From a checkpoint of a small mixture-of-experts model trained on Wikipedia.
Training: a variant of Muon for the experts, 371M tokens, 5942 steps.
Below are experts of layer 4 (counted from 0) of a mixture-of-experts language model. Rows are named router (the router's row for the expert), up (a neuron's input weights, with its number), down (a neuron's output weights, with its number) and show model dimensions 0-223. Each number is 500 + 25 x the weight over its row's rms, rounded and kept within 0 to 999. Numbers have three digits each.
Before each expert's rows: "comes after" lists some tokens at least twice as common just before its tokens as in all text. This comes from a sample of Wikipedia text that the model never trained on. Tokens count by the router's weight.

# expert 74
comes after: " (", " \"", "-", " the", ":", " of"
router:471498472529544458526502507510485526514518478494478521492509494480520474490494484505511480479527493498488528530462477504514449463500502490475480489498532508531461512532535525461514525517458510490518494524479558484524485501506535478529485512518491535468471517484533526538542482508521466471488487456493506536493519463516549534523509490529472503519516471479505501527509459489531521488507467488481483470542468495494491511474436513517506483500549473480516445515476505467480508489531509496494443449527481484485489508467479493476524503487497500498496558525494496501566502527538508480461537533557456522504518488486495493466524495500531480513508555502497478531466497477496507506563
up0:515520460494509481457534498489512500504540498488531499462528496512507532504459485528479494466531481448494477515488517516526558504485510476534454429496474458497485492508502471479510478455556492510503470521503511502502497484473505502532504505502503471492475449485513480520499524490490505505482486519469497523447521454472480472505523522511452440476514495512523472483512452511478471528537506522498528539535502451506520491466524449494478537515480481550519545515523470507510489515482526460480504474519506550491520482538509496494501486507518470536488501484513502476498462507480543460487480532495470545477502521497528508493475529517478480522499533506466489532560515499503527477454
down0:495507489475472473496444519509452527483469463438469496473533518462479487512488467442513497488498535517504481476464515531503504525516490481499489532475493517550556504519471518524499488498512474462539471500521520501495525486520486517505510493504497482472553501514521511496487477527521504499553507527533479492543480513466470535502471509495511504528495500527505486492512537492505545519518499524502463453512522504458515541501523510462471508479476493469532493499505527480516529444520500460503439494514525524511479537445512505513490495532524509482465531495476467506493485486470492517498517524441519506492507506489480485453466513492483518533554476442503505478505420518503524507501
up1:498523480430502501491512508487509510497481485500544478518489508516474491485495471506522484474539505489468485489536556499473481508511487496463497573462483517542471508512492506475491518546466490486508508521477517500513515473496469515545479545544475530476503471506530487520476549500496528502518479482476497492489547512509458501474557478508460536464483480500516513524498513484512531513510524484495509498530488495495464512471489539471508497504464491510524508495486504544466469446532462539533535484506493503479536485457505519501520462474504489472468464477505526519458523480515522495508518504549522494577500476479463466514491480504539501535547539503516479495476467512494478442523
down1:485486497487582537487518494499467501535508512513526489506489441546535508484514475486502538517517513473497496521479488543452516510510483459500486478470517484502472502529522523509521532495528508490476494512492504485552489437500512542485504495524522494468519535510513491469508477465457494497465481525508487495533508540478518501527550490498511526517527476526525470488534506462521521508494525490533486503515491534441518476491476486515524517492516487509476471516531516487538478487510511498473482505434470518513456464526526505461497541554497446525482513517567446484486475495523487518533511499518558524523509493493498496471515526462506481469509503482485494492513516465509476483447
up2:509495501507519504567506502499484531492517521519532540456473518511459506474516504520526475483508505469494523493467472496473493490481421472455503503462527485506496485533479556529500536508506474527495521486481489519559500500480527508524453484476514497520487508514482492499495521518475484478493533498518505529507492455497534513486550471498503481544508478512480522507496491511509473506475506474496513476517442545505479475494456438519499490494550511467470505442477478519460531515537491500541504490490488508552463501473473518523483494452494466512525493484532471509502491502540526482514541502471490550531510537533463496470491510521503511495518552527522507492456553497460512502487
down2:502487504473522524501546482524546493508475524541483521524503481505470471485517513511538492528483518455518494501514539469533516538497544516560490501485478460544496477529510500513532476468493493491521492477546499529513496492519454539480459511488504466504509509475491535510461494484518513458500512522539464461518482471481505486554467537492457494488479505474505539543481502530492551462494490513504517509539537488514507545450455496531541484530522502510528484467494528457493501504486547518462520477493502503480465525476477524553499494509508567537502534494539527523519525492502520505473502524517538526458513486492454489510516496505495486491464477491485532527482517479516521485487
up3:482495481499521479555466483501504481507512543541499528496472523541525496478507513501507465497585511534505466508529499536505512493505506530495513521479495480493515482507559489504506481475516517456487511492545490528522497480466555514545478514479460515515515494437488514541521477475487460503526477499490444503492552472492529499497492521498487466547507510506519511549504460490512529512558506461499496502512523520490477481521450539508581495469508493522519475553520516469507499471487466492503497465479537468502505494483501493519498566523549494520528500460468516498510506498520521512491508530488466505539498503492502522483506482477474503544509479505485538526490468522519486471494
down3:506484494515502523519512512521480480487493540525525509491492505522493510524476500554520512531576489528458489530513538455479514462477493503483528473477492498507518501521463497494510474490492520482475519470546512548518503469527470517506547527471504515496495526467537484516489489487471482498486515470526481551478498449539522497514456516492496493533528477525511518475531476533488515481535516487494536524517478499506505507510451530547522473447527482484506467519496489441508482483475530476513520494523502467454525507516533503518495481498485540485509519497485483503487458459487490463530515526508451529547505453498506507473520450542480471504497507502563532491520440490515491531472
up4:438494477508503503543463495533429494498517495484460529508497536510527461514475512488491467499472488516512498491512490447550467502509532502516506454558518524514525465528478489502474463520474515503504484518502472474487521483482477504482475484478502506481497546524473543478518496503491507455518511518478491506499502494471497488527536554518476510514552542498500489532451495524458524513474540513437545529447481498507488503495520498492480487475535484509478494499527521552480543483470556498501450502490500515470495500500466466479507515475524510488496508518476513511495485512534538481476475533532547508501464512553490521512495506516515523495513536499498530449522475473503467527510
down4:502553443498542511508504490484496507483453482539489482494468515489545514504535453496514516572476494465506493502455485533488493508503553467494500468490496482536468486484471465500483499516503499490494520481466516493483539505472494521497476493501525456459478477488509501490476508495466464472490491523474497462518483472550466474506546484518447524547509486489524450515512503518501503486460458491530519490469518551516496497460475535498450487508522451477467466488484487483492496496508492507500462489451499484539535479477491511510500464494489520494510493530501496449481517531504547522483476551516546541535484453483512514488498477488532539500500482505507485553499539491486517485496
up5:505500500470510543506522552519524486483498519468492463472594492514502515508475480486529505505483525516518545492466475518515485480492537533498495496477485518530518571464510510472493534560477490469535523504506526499486520485498509546505490496565495494496534483477458518474546456503521450482535540506489484528518519493499529554516502516522486514516445491475517513536517494498512513468471513516501481489532472553471503488536460514507497505502508511507503464503492514503444504507496528526537464503539508513528491546511492458525469463530503540528482510512507496511485536443514509500475482486510500508508500491501472526507515475473521494521490505457463516504467480519464465465503
down5:592483533504477505479520482527506500522537502520514501419493492488467540495464529466501478475495466499519513510514490500485555490502452543503508450474517513523533484500529461490467497497538531519488542451512490495473512507501533459483532511496503501527469488495531501455480513485453500522528476511508489485486508537508504494510526504501539515499452520466487510501532538525493522478474489538481471535509476484487534479472492529511511496527458536507541507474530529516484534467499490503526515511461493521576510496498518445502475526515499506487522505510554530466462507510484482466520489464477530472509493485520487508505506484494520514525524491502483506530539475500497458460485
up6:506476495564511504524499486538520462478482449543454479528515516497519492467494501522507490446491504475484503491509497456476516507522521479497525496515524522504498479535485503501475528485459496540477521530523489522498520494491495498487508534494534573499504499476525510522538539515504483481495491450484546478457542484485515506491526511523522517518453484515542518538536511478493490487494488517510510509508495472517530548491510487518516554514488529584519487517480493513455523505518472526522529474528471490474504523455511488512495497503537480453515469485490512512519516491551507485504477539485529543502531505462468514509512473495496530522461482512470502498520498482434574516522
down6:442502498457535504507490551525493544496561491505503488510481543509532474463518484494525492490499474517513497501481498488497517480466545499475549464543513530497528502511472475489479502442507538453495474504502483507467524510531490478527511519506557518499520496486490521494553501503469509483486516494500532534530506517480466505500504520489513517495525511469479533521472498476498484486481515483495511505481461527564513463535497491506508480458484460501455526484440486465518494483491511472496510487508474514520512501513440462484543477436482499484491489509562495526501510477534505495531487538495519492499492490501459492477504493471465456523557521518479460475465548513523486539513
up7:477498475505507463472496467534487456562530453502543513502480507479497503510516474520533522509466483499517520475501466488495476502492499523521498471531507512510511532496523530492506508523464495471469482466484529471524455488474521473478497539496486501471514552491484481508490458485505496542462525446519465471508518502475565478552524513513545512487524479504498493480494481503517520532514478521487505469550488544450512485512502486502488479530485497533575509519555497483484460487515435515456452500502493508461490475508511494506509481514523504523485500508485494506497504487497514521515490531542471485527440510486490493519535500532556455524482524533513472483448494529514504483500
down7:488493481482501484466464505479520451525513534512537512468497502518483484480518486492545511524518465500487522494527558518501461508507491485530517517466472536525517529530524529481529477551502458480522491511474472468520477532525498488510537445499461511572431512516535501503435457505510436493521513451450473477485533493482546535494528514508534476497499532464475490459525506504467504562513512492515521542504470515519521513512524516514495471512506477497480511472517499485507507511480532494483492542484469479482478513501500502509542493512519469468473487498444479493504508509504508472503489482486503488471483554507528515515523494502496487452538500481469465500505506525529504486492
up8:508505496484483497482485516502514522490505512484507500493487460507461498507450504480431486470524528473490491509520504495492481445489468457470513486492493528489453520528503542481537500563438495473526507501469515488523492491535525519457463494523495521536456510480479526499497487488513439488503526500507490450530488483509527511524508535527490529516494498511536510487490525495488513470458543516476522512508472511474457496495472445518524487453451457509514525450504494472484525475515515500510473505468517505509536509514481510513500470482480522506497510507494492503557501473513474528456541511551480493454571527517507463488522481440554517511525501516487495529517532521490499499516
down8:468532477498519486513486492497504516470544540501462488428495479491485485518480484475459483486484513489512469519516486500505531520521485467510505525463465481495487512484458489456506503484484496512467506482465481521483516515486497491493504443472514489498540517483483482467438517484486556473494505518484503498515508467496510549467519492452546512506485507479547486488480503468478451545448507487476518501510527462505520535529528495524511489503487454523518491541464528546486488487497521502510475506490487495539519575478468543488535473521505451486504515518511528492500454506514485490490451491484474497457531472554525502488501497507484459491489534477528459461476519528494477540508
up9:522539514468538506507484507518498495514532491488531513482549496559499476503513459480474488457457487524494507526460469563509530505497491511518539519490497457468487471516522506511495472536494511509444536509523500456469534498465461511475502487469492555453509524514549497516476463484517500492475507495493485492545521482512488533562537498485490509492489486492480500504525500475520500535537505478468489487487449489520488516474515503499483510474513522496499508497464522506501516480503526520466509466487511515546473557468489534482460524504473555520504499495501479532451507466481509536500534527557524497506498533525516540492535522471492473484490530512471507493504543482445471524519
down9:519466486498540482478455512454454509485512501492507542502542525517462489491478480478472527493502474471482496479491535513513490489475498496493471488501463525495494465569484494460500533452462514527476479569484499487542481521548512506519491515481473500514472486518531468512489535461479471528524560485494518512515513543534496492458522527533496485505466499474447500461483509547507494526491509500471483480537461459452513481550493522481491486496521526495497468540505531482473500489500466524531470504487492476482482519526480476490539469516501527504439510497487504532519508493459521535492494499553487494537520523511496495530509492489537496473521484524467496513534470482527542497514

# expert 118
comes after: ":", " the", " of", " S", "-", " B"
router:459486479457529496496544487487485512510513474499456497482549531520504455524517465544535507489478498533483502521464488474453492552496490482497470510509528460510481476540483512498510525507463546485505474509441514487535493517489553467504510507456484519494516518502511524503503503504530458493486469433517493486491519499554495537492476485509476504522497515488502519519512496465546496504477538499450481462506538453499499535465445458520489501527491478467477469492481489481497539520501506517473469504482521445525461505479488472486504528453508498491488527536488481529544457533511516466499538492527478539460462503505504503485511489481528510487507547542488503478486483484507520504508
up0:450518517482493463468510488502515519544529499522458497458518523486507488507519513503503532494490515516478511514446510503471494489504476501493506503510480448482469460526484486482482518476464533524459454503499493494488479527516509478502477527450474494479497470509527507528480483517482498528478538549505498461475498511518486513466504460525522530471471536517477493486517493462544516511490518539480462506490497450507480501494469517564480533481465474445527544515494558496483498471497531477508526540525485512498505473517553489451461538480505479521484500544515541490477493483481536511409521543476499499499479529504498503468475525506460506504513531500458508500508490491502507473473
down0:523482533578498518511460528500494527505464508533496497503500502493494554504479478500458481544508501458517519527485513538472502522506522490532537527513484477505509519486527467495475517502523452492496525464464509513546515498479519517433505475516492484485488530493487502521550496525518520484516562499504509533510495498504481438464501460493535530516471502500467497517560518539460476492519491458501532539518510530528541516523516523506530475491497499499480502496473505494489497445490516514511491485511508552508502491541432508494485496512457478515511502511514512462492486538508502479497510499458507491503534457531478555520513519589519489501485515509529508538500492479520504526506
up1:504525476511500505503503470564549507523534504471460493514507487496499522483495477513501478521505536471520504497525468496502519530493522478481475555461552539531481545512440486474533524493500485540512456516510489503515482484489445479500490515450503474501486466483489469468529507525457488498466511459483495536496514489494506531516497490488489509534480499501501487506483445478538521546547518471500484490511484460472521495548499497497532549472480475476550486486475469483504463498481502480500522503467542461487470496474520496485521513478540495505498497459515489498523462499523479510504526456498477530459474509473475489512491555458524502515538541534508475501513548467463465491482
down1:547475477465499473512504504527493494563511493490519482510474564524478479516524480421478529498500521508506474501487533468496456525522519498529502501490511529447516482484475504528519498510484483491494467538508497533472489497483518521497535473508520528530488476542541506539477459533508514463507504479495504536477517470464502508487505538515534561516516471531501491509483450490519539524523552482497493518473502565506499491506499456514477502477516521487501476468523460501493502515454540493499506471499511484485480549520497452525492441500532470488503461517529508505522476473483521507497481479480510470535475538473489489472498468545499483520555537514528480514495491494504520494459
up2:490494513511495523515514498488461503490455519488573459523467500500545475494509543482524500480461516490481479497484465490508503491515500500493427481544493524527475489534524483495472518517491533490540492480454496520505524519563511506506528522495484485543495495511527506465483521510511559459487500500494494513529477489529494490490468443478495509507472554518475443495553506486518464544493510504517513507520499528472492491491473460479502509460461496512515518464435496493502505493515512535451469506516534497471474528493490522500489493528479530505488483493490477525501504494547452512455501509521511525484490515498522515487514553433523497520493451509512476495447465506534531512516
down2:505503536538489515513493494454503465536450459535472464502472561482492489503524521453484509473472484507518447477485517492550518499516497535495480495499481474477533488496499496505491508523513521500459528473478533463506491495504547511446518546487500473516543482512458493481518491483527459524502529498486505494566510489533468519546488493477520508504484495449542506524492478465485510507509530508543480526502507477512479538505539504487502506521491464530504481506477491481482505509540572491450508492514517479513475475512514484474480493507528485521506495479475475466430554477514456472477503484501506486499466470523513513473490479490462514461518543490485457511532473514513510543496
up3:452500509482514515472452490488588502507469507487518469511538502527517548531540498481477512497459516495516509502488502505532532526486518526482533446510510505488517483508526470508446509475487505492512519523529493504531498475527499523495474528501518482459524487515456472463492516488489455463508497488483488453457492525533524530492479524488510466516499503515490489478516533519537473531509472498503441540505461451472486483531524493516483502489494442482467507466511494508502487504480545478496513476455540503523516487493488460496484555492504493494546528513506495519505486492523447515493496455492532525471487533460522516492505503508502516548482553480437490492510505523543467515485
down3:499494513521455487497515488520478469519488464546543459509557487488530520509472514501473528445513468486499532486517502488494504477497525489509497507515537516523506479464546541439479555526485494494491539496490503512497499480476525509507532460502516545536483532495538493537476532500521488511530522461514526490520506505475527515514516494483540471475532512509494465509478546489509495483515526484481510477511499519507521515541485520504493494496433507534484468504505497481552514518483520442559536507442528495472484549473499492526495515472464533519513548470498529500461474497502486455499464529509497515499457505496531473517478491527529491497477479498509467525529558501477525476479
up4:504532495542481494480504496482484491500586490481499477502450482545513467471483486481486530491496519490561495486542494471500511534480489500553469506513507495483531495512489484500501501501461498512469502503462454519521504502491499480485520528486485546555492552502514505505458540528504506497511487440506504516503533507527536480527487509538461487461463477511498490487489552492499454546509518507490504517484489483491506517486478532543536475534490479433566499489535519520519519536525496463449505506439524528487496501483503512500504509465504479518488488537511517526508488515497483471509517469527536503486487533529550499471535488482507523516529529495483461496527522553507529483494
down4:508493486517485478515542467494491496442495528501493452543501501515510532508484462504498501496489540511512514469499496449461513520510501487524477457537497519489496532483489496558512500530473518478487551465517500499491527522457505511462499486452536567487487472509476509517493528531523482547560523472496475536481516524485535509473511496515513476497445482469491437473504513532494544458496532517525470501482484498488570527490539509520516491466519508486499496529480489498458534511500496528521518530517486547514525509492510539505516505505522490484489503460507524500496490458514502516459524474478533487505489509515453486506495482472496449504473535490501539513534542491521515511562
up5:511479482480523459509488512500494553448491531506532524508496453523491504493502460538518510494468479488517506486521513502565540472504486500483508508486490523485483513511540553500500534518549534535472503519505485512495506483521510503516487535476477470460533537505520467487524459484490461487501499475486515487511498521530470509494466525512540497511465521463522496495532496505490573454530542483470428467480490491476537507468523504488529490501427478481475503482505501463480481533515481544484496467454527485493463488459447496502493506502456481477471503522500493522519515528542517501473471465503465474523495550498511504468509485477484474498483498492501476459490510523474525481477
down5:513544523507503490510486499463542537440475491505494487514477441518489463544489508514520492464495489501522540505526521470488517484492477486488524473479509535453478504513553552506494492486523495537487519507495510513514513487529503489478493493494476506481500475446480481447476525447483474509479514525512538489540490513484418540507495509467508483487486516540529487473483511474493519532511521458525532468490484482510514493508542503490474500461490485525463513494526490446513490501470516488535496499478503483508474507491449483453536478476439532493495481540479467539491501487513518567494495454504448491474497521517547506517506525507471494474509521486497537463476479480501524508524
up6:470507511466500484536493481479538465546484556478496521534491476543506500471518545529502506518473491469531504465499438498490513475516471498536505508526494454476528470496532492492527467555503540501523508502472488465500531524496534506502504501489521528506481451443502505459535476520497507508435490493518431449508506478514499492494486480548507492501481484462474540534533518512530505513488509490496444498485460500496508458526544503465540487514470464492530471510504498500533533490500492487476512529487506525512468514485506516534527447499517476494532528496499469511496498510465507516495546488521501521522489529510481491482529509509490432484522524498500499520451452515510506534515
down6:469467509461494529461534492464488509482485479489485519514542480507507505544514465507515449507488462477491462514500482474549490516457507484499496485513492461502480455477490467486475483539500514507507507519506522486483519501495513490502508530458521478497516525458431476530475512511491497476556488495528487475465511444497492509476491482505542484492470499476472533536522507488554456489498515541486525498499481493486513509500490470521464466481532526451519498444494516520527464525462438475512515481509474480508551514517483502497532458484523519539517488503522508439503475487471459503537495518501498509532499493475538527515481473518530519494539512470471453480514523471503460466519
up7:497503522515487552511502518462503499504476485491459500464449523488470516496471431542519552499440474483500461529509505466481484471457524493515480561519529471549471493464473505466471533494492480512511491507527533496465493496490526503472477471491484463507515510476491489519505493516505501500523486470516523524495473505494510486505509512522449518511485518512524479532527499504497548475493480503542526480553493479459517488526436467512462470540494486502482468455472473500500548482494529544476501494480554509542494508509491497499463529471520515527515522504542465489535505500503497486500500468497472562465516523518476511476485474489479454474501523494529521537519517495520472486494
down7:525487491485503483529471534512487469507506498523500498497481520495447500497511546522506519498500471432501486503507508465536485566487484489484540540506477474516498465496484532483488497499498484501497491463519524512475500534485500516482507533493495501466488514480514518494454502532502574497505480540534513517499502493434538468470512495469499478495497553530471536483500516505484525501517508462535506517468514506499493490501455491491520494536475521497440463510476475527501457467550557519459515489548512506491481492486506495506509493471521492496526513529550498483537489469481511492445499525504480520481528538524522566462484499531489469486533506524507522526448518516527555465508
up8:545517503499485524525496495483519475549547520489491466501496514522503509473540479487497507520509503454514474461544532472462531505520527491488508524549512469535460473470507464479492486504467515493436463537481488541497467515479560484569460507527500474519521527505515507502496490505554544534486469477534524510499520474462512508485517524491471502485483499512522545511513499491500487484513496493512482504489518492513505498480520533496497477492478511509490474505494528517515486520487503520459491483505523467509485491491487447506512551495543535535443537464527488501529511497451525443476514508546523548532489482515474516525477509492502513476514521529503446497474521507462461515455
down8:496518458487471487486503530501473484521510488451515485476480569532526546507517495504467559503519502481538531499468521508497472498470522497508462459468522518512488510474490491547483485477513484522519504448472505475504512482516483523484485495506494495500519482489526464527484500478480516512512495534481459511502519539505488481490508468516555529470491517466514503532470539535469464510483516518482464508498506538499475494513507519523552477516516462474488482486536484450487557520463507475498514543494491452562529488508531516516519482481457511544470507513511498506456494506468484464522522538499534531532459498539485489556513477536513490512482497504508508529476502538454469536521
up9:468526532494522438491480475550494524479503473466517526478521542488488476477517490520516493545498499534540502495494496510467500502521504481499488496535502514480477509472516514490520484481446495508561454538491464486501481515504550483513509519514483523513502506479523477503505473491480512486519493476504481527476514529479507526489498480521502554524526510471502474487480457517524515499484519544455429509517451529463526505452472503505479516497489505506503475489548457451513485549509522468492435539504483498543476522542520459491474485521566454451484520457501520487516515493533509512505484534535495517524492526495512508467508483501495517482512519455473493501528512477464518488527
down9:459519489505524485419503510499515527517505505541495499490480434493517491482460497510476516477469517460517445532468529485485525512527507526468481466479492479490507478433516516542462464475495545526540493496492530516527498499483480491498506530482497505499491498501465485492472565470487505513477499534505484492507469473513486518511532496506496524484538473459506478492532482496476493497511487490516530472484533477501517493502550545486517509506491465484523503557477481520499460533517516470531530500470509500520481548520549460523501511540480527528505473511474498474449521492529493538520494496481563500533446500514474472558486493488464508509534493500532478490516529479475499514488

# expert 119
comes after: " |", ":", ",", "-", " of", " by"
router:443491498439483523514525516479501487527512535494481435477485566489498478518500470538487514504514485510520493526456481490517517504489475546477500516461504499531500450505517512525494466509446540470510510521463494502488512507508514489457460577507476491460517506538529535552511503525507476497506502479519463519491528475516493538500508476522445519548513529506530518502499488506544502535475484479508508517526479509499487526478503507542492519532509480516522492490500470503470498490475429486467506509518537447517478490494477527524499531475511490533455501538501519559518480517515463517486485546543466505508461525489487494522508516504507531489477478514518488497498473456488523496495
up0:494459493498472474508499524497516542550516504525506501509487506496543518503502458550478499471517495481491496524507498485510446508471472536454515496497542516521497555466503504469465502497468494474518498520507506518481507529518498482517491528502469505473489508493534494516486516528484518494532479500512531481473497476483566507489519566503488483526521538540518440537524403493506524448515496507530467512530472563471470549474481529502467507502535444511450525482546494517470506492484493464477534493525516525498484513541486455487500500491482481528517452510475500501489515525552493489497469498484465490500488530467499526499521498496472501524501453512499501477493495510483518510501
down0:468500448474497492481492512485488477454511544524455519511469501510490547495503475515462510505526520469512495522485530502515482526469466541506501499482517480466510506461478503536508523479471479528486497495513475533491501516505482506482515534519483476467460503508554527523502519501488516506555519475539522511504479484493524512529436512465529495514458495505529464508504463520491487526494540528509481522493500540493484513514496570485489498488511490516426441497503478489427533517555494462487495492535561518479487537549460461483511500496515507528484503506513490470481511526498487532493494509515451498536519479461515484524538473543486513523494505513491530466501460512511525493497
up1:482513499482475499473556482466476487441509473514481505515536524479520508534477483518525495518562475496539484476486483554495476521517521452495528486458535489500487488455528542494504478468517470519538480517482496468502490519531520512494497520532517515473465486518469508497521482455510460475458482531505527487428513515514491523492500520470526511489496526486499484540504476482494514516488506473477503453533526494479541511483462506478459497488523523530471541498532488487451490501481516498461517533491485480508481522492503510527495487520516512451475549454455496500510469520504493483485454486508522492476520555526487500518513517488546494467511570500504521506444503513516538480517
down1:515537508483501450520501485486507522488524518515502531477476508484491480536544475487515494534495477537561452511514465544481529518480511486509503503478526499481499502454461512519504482489548519523475507503459483527477507490508496518505510508521508543524513449514523492485524557523474520476473497528492516530504499539493531496507462489530497502484517486490498523536520497517443489505503483520522479542532475525503486551534492488485471520494522498534471493542504458538539459506519537477499515449494546535496550531472484485528517473456483530500500496475514512498496452469486477518537513496510524533483471507457514498499489500511537517501476533475543499515586515461531465507493
up2:482463484463491517541459501516502527462491515480499481497492466469533508498477502510465522468470521505516515492450535474495518505483470533501496492479531499523522483499500511493462517477499512505500442533500499467545521462468454439537444487489491560521515491555537481485502517504493549440490534499516485496500509487505493503491445496535515509521510491503512488453485537498512536480518431488519546486492490546496517477524507491475490511532501456537541489527525514496503497506525456499438478487511470452481458494491512510504522520488495517480468492502485509481475487535531518519474528544526505484511478512481551494544519496509506502479477507491504466517515482454531517484489
down2:489537507458477498497559502521498496520495511464492480490456479486486516525499522509500516501512525468468524524552489502493473455516510535466565503481505483486487477461528453503469510520501497505492492520545541499495506502496502544482474513434486484497500478456470510498454564456522512499488494509480522474542508520510492524482514520499500491494511488487495469507552515485482500496520460464490499520486514481520522494537475476506534530509548444536496491501433506491477533525436456491516511507498488500487480520498515470484478492504512523507519510473470526519469449473512527460481486416526482484493524433492510475480507488533472521484486526504471508480510486491503522497525
up3:502446501434541485512499515573515513516495513510471449504451526507482464465496488540498492439466508522460507539499487480505515464507523506517495537481448454514512497491461507498523477503471512495475510493499495505477512498491534468528580475475519493505484487516447502513501510553490509497494494496515518483490514487511511492455507509512527542503495479514496491491544512514508531479472519495521460514507467489469523456496509488530507476483550515490489492488468494541498484508520508527515511515502513486504477484514513440465486550440535478518542532508497510521511495559530460529486492499515494512461525505530510501485503470521476515493509530458490523447483498475457464474498
down3:498498493520511453540466492519469447528494444468498480503469534461495446510500486528510509548488482490473487458523499496484480492493507485507508531498534498463489543459487524454474511469518482467474543481507508506490514474498504495506547531492510478530500533547482506531507503504487542484519553497553519483496514488477522466480490490484517512487497547443495487464513512492500439495529523473518509508480488536499467510496487535508510519504480479457512500488513506444509530561497511524483486527491470511502480506505472486492467491523477525482525514502496512516515474475526504509489472484539490448473530461485514465476526521530509491527502485523519563511482446516528570481528
up4:504457507515566482523527522501521476558525506502471466501528489459502481520512459466552511531492508532498506489536463498548514494515498487481510470495485460544521500515504485428511484466513548516485494461490513495506474509493490518494482514472557492504518470510515526527514510494495497529513533496500522488499522542532435506544553496508469482518506490559510496482509515473529480522511482485505437496501514465500489559487510493523503479509492513492489526498479500485496452493482507520537455512493502471532546476514471529522528537522470513511480490487484493505526490491501502527552460496553503528498434532514518491470513464449483507528476494504491502468501491536515471505501
down4:486460530498513483492497496501505510493496519523485486497473496519485479474510523472520522489519565523534533520493469494504464498508526527509565478491504481450529481500495530494493502489501540525529499501493529507478552508506480462524530487441536498476536480478448483524486486455501464458527496516497484460483499498562454523528517497493491484506495509507506487487496459470463512480458508468498488479502512466525521536488544474453512484487514516471497472515482532496526506468481530522533460541545512528495490495511496488527528506552486485538484494459515459508486476491532492533526445503511533520479450508542492488511479488480512462486507543449513533466555482505513515521494
up5:493501447470474527467518501489460457515465522499488481519455518540514495538494544465445460487490482513473483520498438469501503486538473487533523482466456498524513488487527478520510514455497549513464460523489494491504504461523529447485481515514504493503565518529509511490488504555448508516474491475498525515514487513503497495516518512513478497498530535554533474483474508523517474464510507452564469517486499472522507508476558489546473541501494509497537486485464511509475522509513498499523474484518530522483505505510542483494523523506513468541508489502522496540542502532480497483511550518474465497527465504456482500502505499501480505487469502531516514506532513467509488460492
down5:479495521501530511460485510481516491486544475504501517463471533493507475495478502487475515549543493456517472528516474505505486451484505458469520460519452489495476445514459538517506487516502476504511502463511571524519468540523505489485544521477512507456487507495534482466499519468459479483480504500503473533509486466508533509473434481484543523527474544499514486481514495483483483508521528497465508509487467491510498513498516485512512503481458475486511463451497502518469495490506517508527476505542516500485480499527522485457529518513484450472479447491525511489482470493506525498461543524500491520442491460525441525476521508541510534505543500524464473477500497477490524527474
up6:536509538502470522469487501458500524525501513493481517493497522542510447492522532515510522509544493521511479461519510454498522528559515509504483499522502513489500462523515484465540472476513489477503514465508505471512516504449530524487456511510476556464547458483460549474541460501484497501520533501532500483543545466481487533507517544525500485521512507547507477514521513519492513504506489525490521503514510473485523469475521490548508468514463581541512522479517478481527529503471480482502536502510510519523504535529499549461499469499490528470483497444493496503521501494492526461509489515495531473480478511502536473476480515529521531518486508486510509515495486461436495494463
down6:520512528495452499508480494501460547506471517463503476411519490519509465537470500510516508484477525530460523476468509481505506491499516510505528527531518515470514530514489502509474502457483504503469487509505482476470513478467479470535484473451505511476460523494510502468501500542539527516521469493507494505552497474480473528518567527477498494498515514531519485482490509470488509507510480556501502505555507508452496473499487497528522540514453543525509469491488499476510495475523519470478474497474520495489502518532419523518511487497494429464518480495471507491508482503491499501480492523489536482477503452535483523524469495460485542531548489531504478537477506526506550505514
up7:556559533504482529514504444518535500490489522500509491479519529469547484501496504485503511449480527540459518447465471511497487488495472502495498506499537489520523490523482520527539514546485465497543488500466495467436476489492499514548484544542489463511508484491464545503526472497490493509492493471476484505484499508512455510481510495511474464502500493468473494513490480503464513493535497509516464509486487482506468519487513514510526516478528499522454421526472440560528477501529524568484501460547460505533526507511499487514471505556504519459474485468530478488492509495503493521515538531504491488505503499481484479488532500469477490522495545492490475498474487496486490525514
down7:535540457528464476507508499515471563521499481493511463501464501516510510472502514505492518479529505477477448466509471474492502502490488471454518493453531495522529503483506486505533540478483502503506508471507517490480522488499461481465512470491486485528514496503499540505473483494474536475488458487489505495560501512512530528499524498462524510521511482504493505489524526485517524527487516536528521522476484488553563537475487471475497477496452566486493514524493548510534547505481468518453429522481474522474468526495513528520516485506528532469503532505543531488471470508488505519480461475500544462527531462493492519491549488486497475520473501466496521500548526500471537504495
up8:473471461486519529491508529506508473527521511491467491568508485490487513500479511485492481511514490533500505485452471500463511481503484521526424517473467529512527484522497486502494486496470502506470505546478523491513528527487490553484463483520466506509493440521515516514459483496514471509485490524485489477469505442494493476524486525544471503504515522474468515487502515462489475480450501519539517493526504491509520509516486496540493494553497466505469490500505492463456500476526438460544507546508488482491475484473510453503509486469504498544494498485461536541520462476529552509477506467538503474520498555479511517508461489485490491483491437457517529506478533505504550506495
down8:485464543491547471543472530480492471525504483568465551459498462491503531479496510560484523552545474493482525510534469499514498485495501498509497539486491509519514537485497548512511478503488467492461526499469482488549479466517531526507521521481530508542514477524519524524460503480531490526498514449457498509472516502492453477497479466552466503509502526492490516487491494488502493551493458520527464516511480539497527517505489496529510494510494498556496478562515488543492496487539507498502510512505459511495472492516491481447517483499481486535495502520470543474493493521502493512465514520528535470498540473494468493472480488512479481525510459495509529490463494535527530517541
up9:503445507539533500508500501528484520490505520498531566508497555506489487478489557526511518471510474496512543500491490496534476523446458485506520504468492514496478484490511551526470478500468483505499475518520489515490527480496498512481502482494505511455486542535492483492512519501506521469545479493575488468501496463512513479504537520459475501547484485509420534453526528494449503492526486515542522488444504512479491470518509507546494504554491485520434506484522480524514497487493512504535511498499493526453525544511475483449483513478508497474504496510489515532536493449508500489505500475521492513485529537493485527448523470528517490515478539466502504532506500499507465496517
down9:481508496494531522532560499501516557525511522500504483440509512542503486477475454502509509496494522537478507462458538504520548481533501493513460493511514494499510508546463505527471492450457522531489552536507513541511493501485531480523494483521480507492478499503540482531518498490518463494515498478459506489528468494495467480514469502530568509463518530493524514537443557499525468455490477507547504528508482505491516481492473530490519473470495483525494519495459471531455510471475472499506519487469496457475500516491504491470497507489491486530542537475442513467535507526507497493518505445518499460505497518492506485462501475481528486499501550515528505536508490501528496473470